python train.py --n_layer=13 --d_model=256 --n_experts=32 --experts_per_token=2 --d_expert=64 --d_shared_expert=128 --activation="swiglu" --moe_layers=[0, 1, 2, 3, 4, 5, 6, 7, 8, 9, 10, 11, 12] --router_score="softmax" --normalize_top_k=true --routed_scale=1.0 --balance_loss=0.000777 --balance_bias=true --router_z_loss=0.0001 --router_noise=0.05 --init_std_router=0.0088 --lr_router=0.000613 --vocab_size=29678 --norm="layernorm" --norm_eps=1e-06 --tie_embeddings=true --optimizer="soap_variant" --lr=0.00287 --beta1=0.95 --beta2=0.99 --grad_clip=0.5 --batch_tokens=[16384, 32768, 49152] --seq_len=2048 --train_tokens=292700000 --steps=9148 --dataset="wikipedia_en"
Below are experts of layer 4 (counted from 0) of a mixture-of-experts language model. Rows are named gate (a neuron's input weights, with its number), up (a neuron's input weights, with its number) and show model dimensions 0-255. Each number is 128 + 32 x the weight over its row's rms, rounded and kept within 0 to 255.
Before each expert's rows: "mostly gets" lists some tokens that are sent to it at least half of the time. This comes from a sample of Wikipedia text that the model never trained on.

# expert 30
mostly gets: "ov", "š", "han", "az", "č", "iz"
gate3 [ 72 165 168 127 109 120 112 162  94 123 147  94 140  89 127  76 113 104 117 167 112 124  66 119 132 104 117  81 163 103 202 111 168 158 124  95 105 215 164 117 142 121 213 162 128 137 108 186 127 100  72 156 178  68 144 140 152 152 130 181 143 186 120 121 140 127 116 145 184 166 159 144 180 108 162 131 108 139 120 158 117 151 158 159 107 136 164 151 142  90 134  79 110 131 104 135 113 100 194  97 117 104 109 150 167 187 105 149 138 106 127  99  91 161 103 182 126 140 113 119 113 130 125  98 141  99 118 174 122 162  79 117  68 123 156 118  81 129 103 112  93 141 141 109 131  81 129  86 128 133 145 105  89 112 149 184 126 120 179 126 175  86 143 136 103  88 137  96 173 183 178 155 121 146 221 115 125 115 133  60 126 133  64 137  79 114 145 126 100 145 154 135 184 177 109 106 111 146  71 129  92 123 202 101  59 102 102 141 156 130  87 122 139 119 124 187  65 127 151 129 154 119 194  95 155 211 108 163 167  96  88 111 108  87  87 123 158 182 130 146 168 119 105 159 102 164 111 126  86 136 160 114 117 117 132  92]
up3 [122 165 114  96 105  77 128 128 108 119 108  87 179 107  84 138 137 122  92 154 153 127 118 151 137 129 180  87 116  71 132 121 126 199 176  86  81 242 108  84 123 121 168 166 134 157 142 124 129 127  46 120 146  77 122 130 141 107 161 129 145 168 153  99 100 152 190 111 134 128 166 124 168  71 156  39 162 131 125 138 106 176 169  90 152  97 135 114 114 135 100 129 107 141  73 135  89  72  67 157 143  91  61 167 121 172 130 144 163 133 118 155 155 121 154 165 127 120 129 113 116 133 122 166 129 142 137  88 145 116 107 143 141 146 187 123 117  98 124 117 206 154  71  87 115 172 166 117 196 152 151 106  65 118 140 214 111 169 163 126 154 119 107  99 103  80 144 160 184 128 110  98 122  61 114 135 138  81 136 122 108 114  93  70 131  86 157 142 122 132 200 167 192 137 109 144 100 105 123 138  68 123  93 155 111 108 115 148 148 146  89 200 147 120 126 161 122 159 128  84  68 165  43 147 100 159 132 146 125 157 121  93 133 139 128 156 145 127 124 135 168 127 104 134 110 179  89  91 159 118 158 125  98 109 120 116]

# expert 19
mostly gets: " or", " &", " de", " /", " and", " la"
gate2 [137 196  42 149 138 117 130  93 103  92 113 145  86 101 180 132 126 120 141 133 136 156 113 150 105 196 167  90 108 139 128 162 126 157 156 142  89 113 165 134  99 152 161 204 126 115  50 124 144 125 105 105  98 146 178 187 138 131 150  94 123  66  97 169 138  98 136 135 149  67 183 120 104  99  82 174  77 154 109 158 159  36 112 155 106 104 142 183 164 118  92 146 182 161 147 102  91 101 143 139 171 117 147 153 111 104 113 116 127 149 130 118 106 142 119 108 133 156 162  88 109 167 135 209 146 200  84 105 152 110 105 111 129 127 121  87 129 101  95 132 106  82 147 133 153 137  88  85 124 157 150 114 103 121 180 154  82 183 104  83 167 163  87 144  94 132  89  90  91  95 169  83 160 122 194 119 133 128 148 171 130 133 115 142 146 102 106 124  60 115 132 171 133 177  93 112  57 146 142 172 123 145  87 139 108 115 153 100  68  61 117 154  77 111 109 119 145 142 204 106 196 156 154 112 145 152 108 136 122 130 141 183 129 136 149 126 168 179  95 149  89 166 111 157  99 145  89 123  79 141 115 160  99 154 104  93]
up2 [ 85 157 161 121 123 108 148 129 145 110 130 104 145 153 150 108 161 127 142 169 136  91  41 135 133 157 163 166 127 134 119 160 123 136 180 157 129 139 107  63  64 214 100 176  36 107 100 148 119 142 140  85 124 174 148 120  71 124 121  82 143  78 125 150 122 147  88 153 146 144 207 154 218 129 123 175  88 119 133 137 121 129 125 143 109  73  67 105 158 208 136 115  99 120 139 116 109 130 145 112 189 116 104 147 122 131 112  90 103  95 114 181  59 130 155 101 141 108 134 142 127 138 103 161 164 143 130  90  58  36 118 113 139 110 165  88 175 188 125  88 128 128 132 102 165 112 101 145  96 159  89 113 132 114 119 148 138 151 155  97 179 173  96  96  89 158  88 107 124  94 195 188 112 162 173  79  98 132  78  95 150 174 119 128 177 129 104 127 151 101 162 136 150 117 128  47 127 138 122 109 173 159 112  96 135 150 137  74 111 118 127 146  99 131 104  68 154 127 199 118 142  95 150 107 144 160 120  95 134 109 122 145 117 150 156 135 141 139 145 122 128 159 170 123 168 141 130 107  85 131 106 174  73 105 175  51]

# expert 6
mostly gets: "6", "3", "4", "2", "7", "8"
gate1 [131 136 125 102 139 138  80 126 104 141  92  85 117 154 133  83 150 122 169 112 118 171 139 139 104 152 150  84 178 156  90  92 150  98 135 168 190 148 162 105 130 123  84 142 100 130 120 117  79 136 145 200 155 132  86 157 203 139 146  97 115 155 131 107 108  95 126 140 167 142 157 106 141 124 158 151 186 157 144 134 108  89 145 115 148 149 191  55 102  95 146 122 170 129  57 147 111 151  82 148 116 182 145 107 102  76 124 120  57  98  57 140 201 129 159  99 121 130 180 131 149 148 139 159 136  99 110 124 121  93 124 135  89 108 147 155 122 129 142 181 150 170 146 146 151  75 121 104 115 120 115 126  83 128 124 170 116 120 125  48 162 147 116 111 148 166 177  95 117 129 195 120 140  33 106 209 164 184 218 144 100 105 150 164 120 120 100 133 111 171 132 120  92 109 194 194  97  93 119  93  95  84 134 104 105  98 133  67 100 122 112 151 110 111 121 124 155 110 126 102 147 102 103  89 140 136 121 118  77  78 143 130 111 157 157 191 156 165 133 173 153 155  95 124  96  76 163 117 125 140 117 130 141 156  64 217]
up1 [102 159 142 159  96  97 123  68 165 105 154  98 113 125 135 126 198  66  68 111 141  88 144 120 111 130 100 146 122  62  86  67 119 135 189 197 122 138  86  92 172 127 135 114 101 119 146 162 171 154  96 159 129 102 130  83 190 113 208 111 107 135 176 123 138 188 157 154 121 135 159 115 102 203 128 142 158 155 191 145 132  96 106 109 140  95 151 140 153 150  77 129  76 135 146 174  88 145 156  79  96 146 141 142 134 129 141  85 150 175 141 111 161 147  80 160 129 115 142 145 153 172  60 156 112 162 111 101 171 150 163 162 207 173 150 156 171 152 120 139 157 128 156 105 106 117  77 121 175 124 119 108 140 129 110 134 108 131 107 126 165 110  67 108 149 113 122 130  71 149 152 120 176 164 105 106 108 135 116 105 132 105 117 112 145 107 163 143 135  72 123 141 190 141  98 164 141 128 142  53  61  82 113 137 113 130 131 137  94 182 147 161  80 173 154  72  87 163 103 117  97 138  86 127  83 124  99 167  86 130 148 104 102 176  69 141 145 147 170 102 157 120  96 158  95 129 146 129 157  75 119 212  98 152 194 148]

# expert 22
mostly gets: " Love", "!", " You", "ي", " Comedy", "α"
gate2 [171 172 120 113 104 139 163  50 158 142 143 143 127 150 158 161 156 160  89 161 151  99 103 159 124 127 106 106 141  65 161 148 133  82 128 162 163 151 144 111 110 133 128 117  93 169 152 111  96 128 102 121 212 124 157 166 122 160 108 107 134  88 154 157 184 127 100 137 124 151  73 187 182 105 116 115 126 110 135  89  42 157 142  94 132 133  97 140 190 146 117  97 119 181 138 122 149 145 141 112 113 146  72  98 127  79 151 125 175 124 160 122 114 149 162 212  85 146 142  93 129 171 155 103 120 151 101 142 125 199 102 104 169 107 108 124 122  69 109 130 129 117 175 192 175 146 119 112 171 157  93 141 105 138 155 122 147  76  91 163 146 101 114 126  89 117 131  33 143 167 177 137 100 148 124 103 128  45 141  91 159 128 102 100 120 133 151 165 143 130  96 193 141  93 166 164 105 116 132  90 132 205  78 121  88 159 126 145  92 128 102 124 144 170 105  71 176 110  99 144 112 175 126  90 130 177  97 114 129  84 184 109 113 143 100  72  99 167 102  98 131  81 133 158  49 162 146  91 193 134 101 147 137 179 116  95]
up2 [141 165 159 173  90 141 123 133 156 162 156 111  97 140 133  94 128 128 117 168 102 158 189 184 158 190  62 115 168  97  97 149 162 103 129 155 115  94  84 127 144  79 110 134 164 129  84 140 115 142 104 163 132 122 122 129 141 176 101  93 155 103 102 186 180 102 113 105  82 150  57 148 190 138 150  88 143 101 109  96  81 117  59 122 161  83 184 152 174 171  71  74 117 132 139  85 116 115 158  82  98  66 128 134 141 131  81 100 134 176 158 161 129 105 143 140  72 127 114 102  86 131 115 174 113 110  95 129 120 178 126 158 103 109  92 101 136  84 103 112 122  75 183 151 103 147  99  76 169 149 171 140  57 120 141 101 148 103 128 149 162  96 126 158 115  95 129  95 193  92 161 166 133 140 101  78 132 123 156 144 136 131 128 158 116 141 182 149 126  92  46 142  86 115 189 130 201 114 149 123 165 174 171 100  57 156 113 157 126 130 144 149  97 180  94 100 135 125 109 180 139 151 158 126 163 200 175 123 151 134 125 139  69 116 126 141  78 146 160 102 126 131 105 146  89 137 182  85 165 129 110 107 178 119  99 167]

# expert 17
mostly gets: "UA", "pha", "258", "anth", " Gray", "iens"
gate2 [ 70 116  65 140 227 173 173 118  81 190 147 158  85 143 102 115 134 118 161  99 138 141 142 128 135 132 101 117 111 122  68  64  68 189 141 118 114 126 164 184 129 125 126 154 105 188 146 147 140  95 183 193  88 211  98 121 102 132 133 105 115 120 144 141 146 134 110 138 186 202 147 142 143  99  99 120 119 102 162 178 171  48  67  57  99 133 155 143 105 116 194 108 167 154 173 156 124 154 120  94 136 167 152 142 118 112 125 119 111 133 122 104 118  92 164 158  84 156 107 140 152 155  91 132  54 132 113  94 146 139 160 178 118  65 106 117 143  49 123 134 139  66 141 110 127 137  58 107 160  96  90 136 115 108 130 142 146 137  87  99 159 164 146 162 110 108 169 122 124 141 157 153 143  88 175 130 123 141  64 167 188 133 110  98 105 138 148 128 107  91 147 174 181 109 137 119 166 161 165 133  86  86  92 128 170  93 144 132  85 112 137 131 105 118 130 127 147 165 171 145 174  80 137 117  84 160 134 119 134 128 153 110  91  83 126  77 115 103 134  64 150 143 101  97 132 124 173 119 114  79  89 166 150 106 147 102]
up2 [129 108  98 172 255 181 144 162 156  73 131 123 116 151 132  98 142  86 125 129 181 119 166  92 140 136 126 152  90 147 135  77  69 142 134 139 126 112 169 151 113 121  90 187 113 134 165  99 111 153 177 158 110 158 135  90  98 134 163  85 140 133 145 102 186  54 141 144 126 195 120 149 146 109 117 112 174 147 121 153 180  81  83  71 154 136 117 152 131  68 193 129 137 131 159 196  99 169  94  87 116 175 132 123 147  96 125 130 131 165  89  83 155  88 165 168 102 118 161 130 147 115  63 179  79 140 120  95 166 113 135 169 122  97  98 146 158  82  87 141 149  99 177 132 127 124  69 107 157 131 135  92 131 110 120 113  99 110  91 103 166 189  90 125 157 138 142 146 147  87  81 137 158  89 136 123  89  88 136 184 185 130 100 124 160 163 176 118 131  21 117  60 187 122  88 112 143 100 137 124 124 133 109 122 140 128 136 175  55 125 152 157 117 126 134 125 106 179 122 170 107 120 163 181  82 144 150 135 159 113 150  81 130 112 114 152 126 138 136 109 151 180  87 146  82  98 135 138 111  92 136 114 113 121  90  88]

# expert 28
mostly gets: ".\n\n", "\".", ").\n\n", "\".\n\n", ".\"\n\n", " ===\n"
gate4 [101 155  93 176  72  77 118 130  97 126 110 159 194  96  46 144 128  87 152  81  96  93 122 113 134 136 103  73 111 120 147 111 100 153 123 162 126 122 185  46 154 134 165 113  84  82 146 133 124 120 144  92 154 122 110 175 144 114 146 132 121 118 128 105 154 103 129  69 123  85 113 159 172 116 146  49  66 132  93 128 121 106 138 133 173 118 141 116 121 151 152 171 168 118 122 129 139 137  83 130 143 147 131 113 110 163 110 153 137 178 137 125  76 108  87 148 200  82  94 116 127 163  52 105 168 105 130 104 112 150 126 166  76 147  99 115 120 113 110 113 159 132 130 151  76  99 125  88 129 113 106 185 132  56 161 169 147 108 113 139 116 113 108 161 159 133 155 161  93 153 101 170 106 131 126 129 141 157 157 108 101  84 103 115 138 144 123 109 121 101 131 130  94 169 129 138 140 132 160 157 125 139  58 145 181  84 142 127 129 170 170 118 155 143 142 140 143 144 173 123  80  88 117 129 162  71 148  73  55 200 147 119 116 141  30 201 188 121 201 111  61 110 125 137  82 180 112 114 182 140 203 166 151  76 122 152]
up4 [ 99 166 118 122 159 203 123 131 142 135 114 103 116 118 163 131 134 166 163 170 148 175  67  55 170 135 125 174 120 154 177 117  76 130  57 162  96 122  59 116  28 105 147 144 105 106 137 153 130 157 158 150  94 168  99 159 160 101  83 144 164 163 121 125 135 164  73 149 173 146 194 137  85 123  73 143 144 151 153 136  96 171 113 137  65  98 124  97 159 129 137  77  63 160 114 129 102 163 136 119 153  96 159 154 153  85 140  94 110 120 128 159 178 113 118 115 113 136 142 147 126 164 149 101  79 140 122 163 132  77 110  97 134 124 183 111 100 138 162 122 138  87 141 127 179  98  78 114 142 119 137 120 183 196  89 117 143 169 177  82 151 132 129 121  82  90  99 122 153 142 168 133 142 118 121 138 123 141  98 135 187 144 174 192 142 101 201  79 123 102 139 127 155 116  95 128  86 118 108 134 154 125 160  80  74 159 122  80 188  75  99 183 115 116  54 127 138 113  67 149 109 155 132 147 127 148 191 123 132  87  99 125 103 104 105 140  81 143 149 168 149 174  80  86 127 165 155 108  54 128 123 138  80 135 138 140]

# expert 7
mostly gets: " John", " David", " William", " Robert", " James", " Henry"
gate2 [ 91 165 136 121 128 169  98 117  76 149 113 145  97 111  91 153 143 135 134 152 123 142 125 103 150 143 117 101 156  80 149 155 127  90 126 153 138 119 179 101  83 126 130 166 164 123 161 232 145 136 155 153 160 154  74 152 128 162 105 137 134 175  79 135 135  92  80 166 132 122 122 110 120 150 120 126  93 150 150 132  79 158 105  43 123 143 161 132 115  96  88  90 136 105 142  90 163  91 111 118 150 135 154 106 145  82 106 103 158  83  73 118 163 122 176 120 136 115 123 116 117 158 137  67 147 138  69  86 172 202 179 169 144 168  78 117 190  89 153 221 113  52 113 160 140 202  72 104 124 135 174 187 174 140 126 131 113  91 136 159 110 150 119 164 123 105 125 136  98 118 145 146 140 111 129 143 129 209 180 115 152 106 131  83 122 169  81  85 140 147 166 115 141 131 139 114  90  66 165 200  99 205  79  89  96 181 186 105 112 143 118 134 118 187 171 124 160 164 145 110 101 122 142  87  93 111 104 118 156 100 130 118  67 113  91  74 118 137 115 153 157  90 184 114 145 148 133 114 117 112 135 133 116  93  73 111]
up2 [149 103 128 113 133 140 128 202 111 158 108 136 136 139 133 141 154  98 129 160  93 132 123 147  75  98  79 109 122 116 100  79 172 111 100 152 135 137  81 118 100 153 121 149  96  88 178  86 169 169 136 116 127 120 160  62 145 166  99  68  83 122  77 161  94 145 222  87  83 134 107  77 103 162 140 150 149 176 141 175 104 122 204 120 106 132  87 143 100 138 115  90 179 159 151 133 149 139  98 127 139 145 158  92 125 180 118  77 164  97 101 126 140 101 139  54 147 173 147 131 156  86 133 153 167 147 112 129 134 160  92 195 177 153 120 125 154  86 161  95 129 185  81 116 110  76 162  93 133  62  92  99 137  75 139  89 129 102 105 184 147 158 120 180 105 132 123 100  97 147 110 147  68  85 165 195 137 128 169 127 115 192 120 136 139 101 103 110 138 175 120 155 188 107 131 146  70  78 100  99 120 145 127 109 142 168 125 119 156 161 145 129 140 162 143 172 158  98 166  89  77 148 133 118 111 135  84 136 177 165 121 181 138 109 149 103 115 124 122  99 161 132 128 119  91 176  85 122 132  48 125  91 133 120 234 137]

# expert 3
mostly gets: "199", "201", "202", "198", "197", "194"
gate1 [162  97 120 205 143 120 104  80 110 135 169 136 100 148 127 108 168  84 156 171 124 117  93 100 113  55 104 113 146 132 102 120 147  64 133 138 105 137 103 151 124 133 128  80  81 191 151 155 123  98 141 170 117 103 100  83 123  96 151  69 107 184  96 155 195 168 130 117 167 140 161 130  88 184 160 132 132  73 120 126  77 139 153  83 151 176 109 128 182 141  62 171 188  98 118 150 126 192 128  82 107  68 147 197 108 162 149 169 119 176 145 151 122 143 180 136 130 126 154 170 163 128 122 104 103 133 108  74  78 114 163 156 155 140 129 103 195 126 133 103 129 142 141  92 153 123  84 117 183 183 115 138  96  58 119  84 191 114 112 155  93 135  73 100 143 138 171 106 169 155 155 143  67 142 110 123 133 172 151 146  85 133 143 149 105 131 170 159  92 138 131  81 136 157 147 167  98 136 133  94 135 125  33 156  99 133 206 155 125 127  93  70 102 119 140 145 142 162  26 103 148 181 113 142 116 160 131 132  92 131 119  82  84 122 111 159 120 103 178 111 146 128 124 161 118 133 132 128 122 110 138 120 170 115 166 111]
up1 [152 127 106 143 168 122 182 121 118 129 155 143  80  79  88 112  70  81  97  84 129  95 113  55  83  81  91 136 168 140  97 130 143 154 174 145 204 110 152 122  74 124 148 174 145 107  99 133 140 143  68  95 117 130 102 115 164 143  91 139  88 158 100 130  97 179 148 133 126 143  86 127  93 144 152 136 151  98  86 104  81  96 124 180  87 160 174 142 139 104 111 169 146 145 167 102 160 141 139 162  93 116 129 145  93 122 152 129 100 155  62 177 111  94 167 131 180 147 116 156 157 164 179 125 122 140  91 185 135 148 168 150 157  68 215 153 158 207 141 111 113 122 146 129 127  43  89 129 109 117 125 163 132 136 149 112 125 105 109 106  89 139 164 126  96 144  93 126 137 142 167  70 159 152 110 157  99 114 108 124 116 149 168 124 105  78 119 186 127  55 116 168 123  64 135 141 108 174  69 107 147 154 161 185 146 116 153 108 136  69  82 135 120 129 146 150 216 154  50 105 140 167 105 120 155 154 117 169 127  92 146 105  82 131 115 120 158 117 145 133 142 159 104 223 116 177 169 162 161 114  96 116 118 156 106 131]

# expert 23
mostly gets: "),", ")", "\"", "',", "\",", "%)"
gate1 [139 174 132 124 140  98 133 135  95 153  89 131 150 115 112 119 114 124 104 138 124 130  98 119  87 182 174 138 153 155 201 121 104  68 111 116 164  93 142 109 131 130  66 169 137 162 130  94 117 137  90 127 166 139 130 145 136 150 118 120  85 185 116 178  91 158  79 177 118 103 119 144 159 174 138  94 111 102 145 154 116 121 172  85  89  89 135  89 162  76  87 133 159 120 132 120 115 102 121 164 102 164 118 101  62  90 167  73 131 128 184 127 142  76 105 112 130 153 108  46 110  86 150  73 164 117 105 160 106 163 116 144 121 151 135 148 169 146 130 163  79 167 154 205 146  82 145 134 120 130 107 183 133 172 117 122  79 106 144 170  74 181 189 171 154 129 110 120 156  93  71 147  65  83 128 132 134 163 154 148 128 122 190 168  66 111 195 153 134 172 126  54 163 134 114 157 134 130 159 148 143 186  72 148 129 132 150 151 239  94 115 121 149 123  87 113 112 167 198 110 116 131 152 115 101 128 155 107 121 204 130 170  80 116 116 111 128 120 105 120 152 228 148 147 148 129 108 109 126 141  97 108 103 107 115 106]
up1 [134 147  90  66 133 160 123 118 107 119 207  72 190 143 169 200  94 143 149 144  84 156 105 122 141 170 123 149 135  76 104 137 108 115  84 133 122 137  91 143 111 169 169 100 131 116  90 108 137 174 140 107 103 178 121 122  97 135 152 116 117 102  52  93 119 141 146  71 113 197 128  87  81 155 126 145 147 103 128 120 128 180  46 157 134 130 148 129  93 131 158 130 129 135 104 185  90 141 135 117 115 123  81 129 158 174 156  91 143 147 180 116  57 174 171 123  73 148 117 121 184 121 141 157 137 129 171 113 127  71 154 103 159 117 131  77 113 176  89  87 132 144 122  90 154 119 170  84  65 118 105 116 130 181 152 108  52 116  79 155 100  77  67  90 109 226 108 157 127 156 134 175 163 131 152 135 106 175 157  58 120 134 143  76 134 196  99 137 146 129 148 149 100 122 139 120 176 173 115 178 136 107 102 118  76 108 142 107  81 151 113 152 156 110 128 127 134 125  73 168 116 153 141 111 122  81 111 126 151 145 155 123 148 125 136 147 141 160 158  94  97  48  96 202 124  92 143 152  96 146 147 156 175 107 112 134]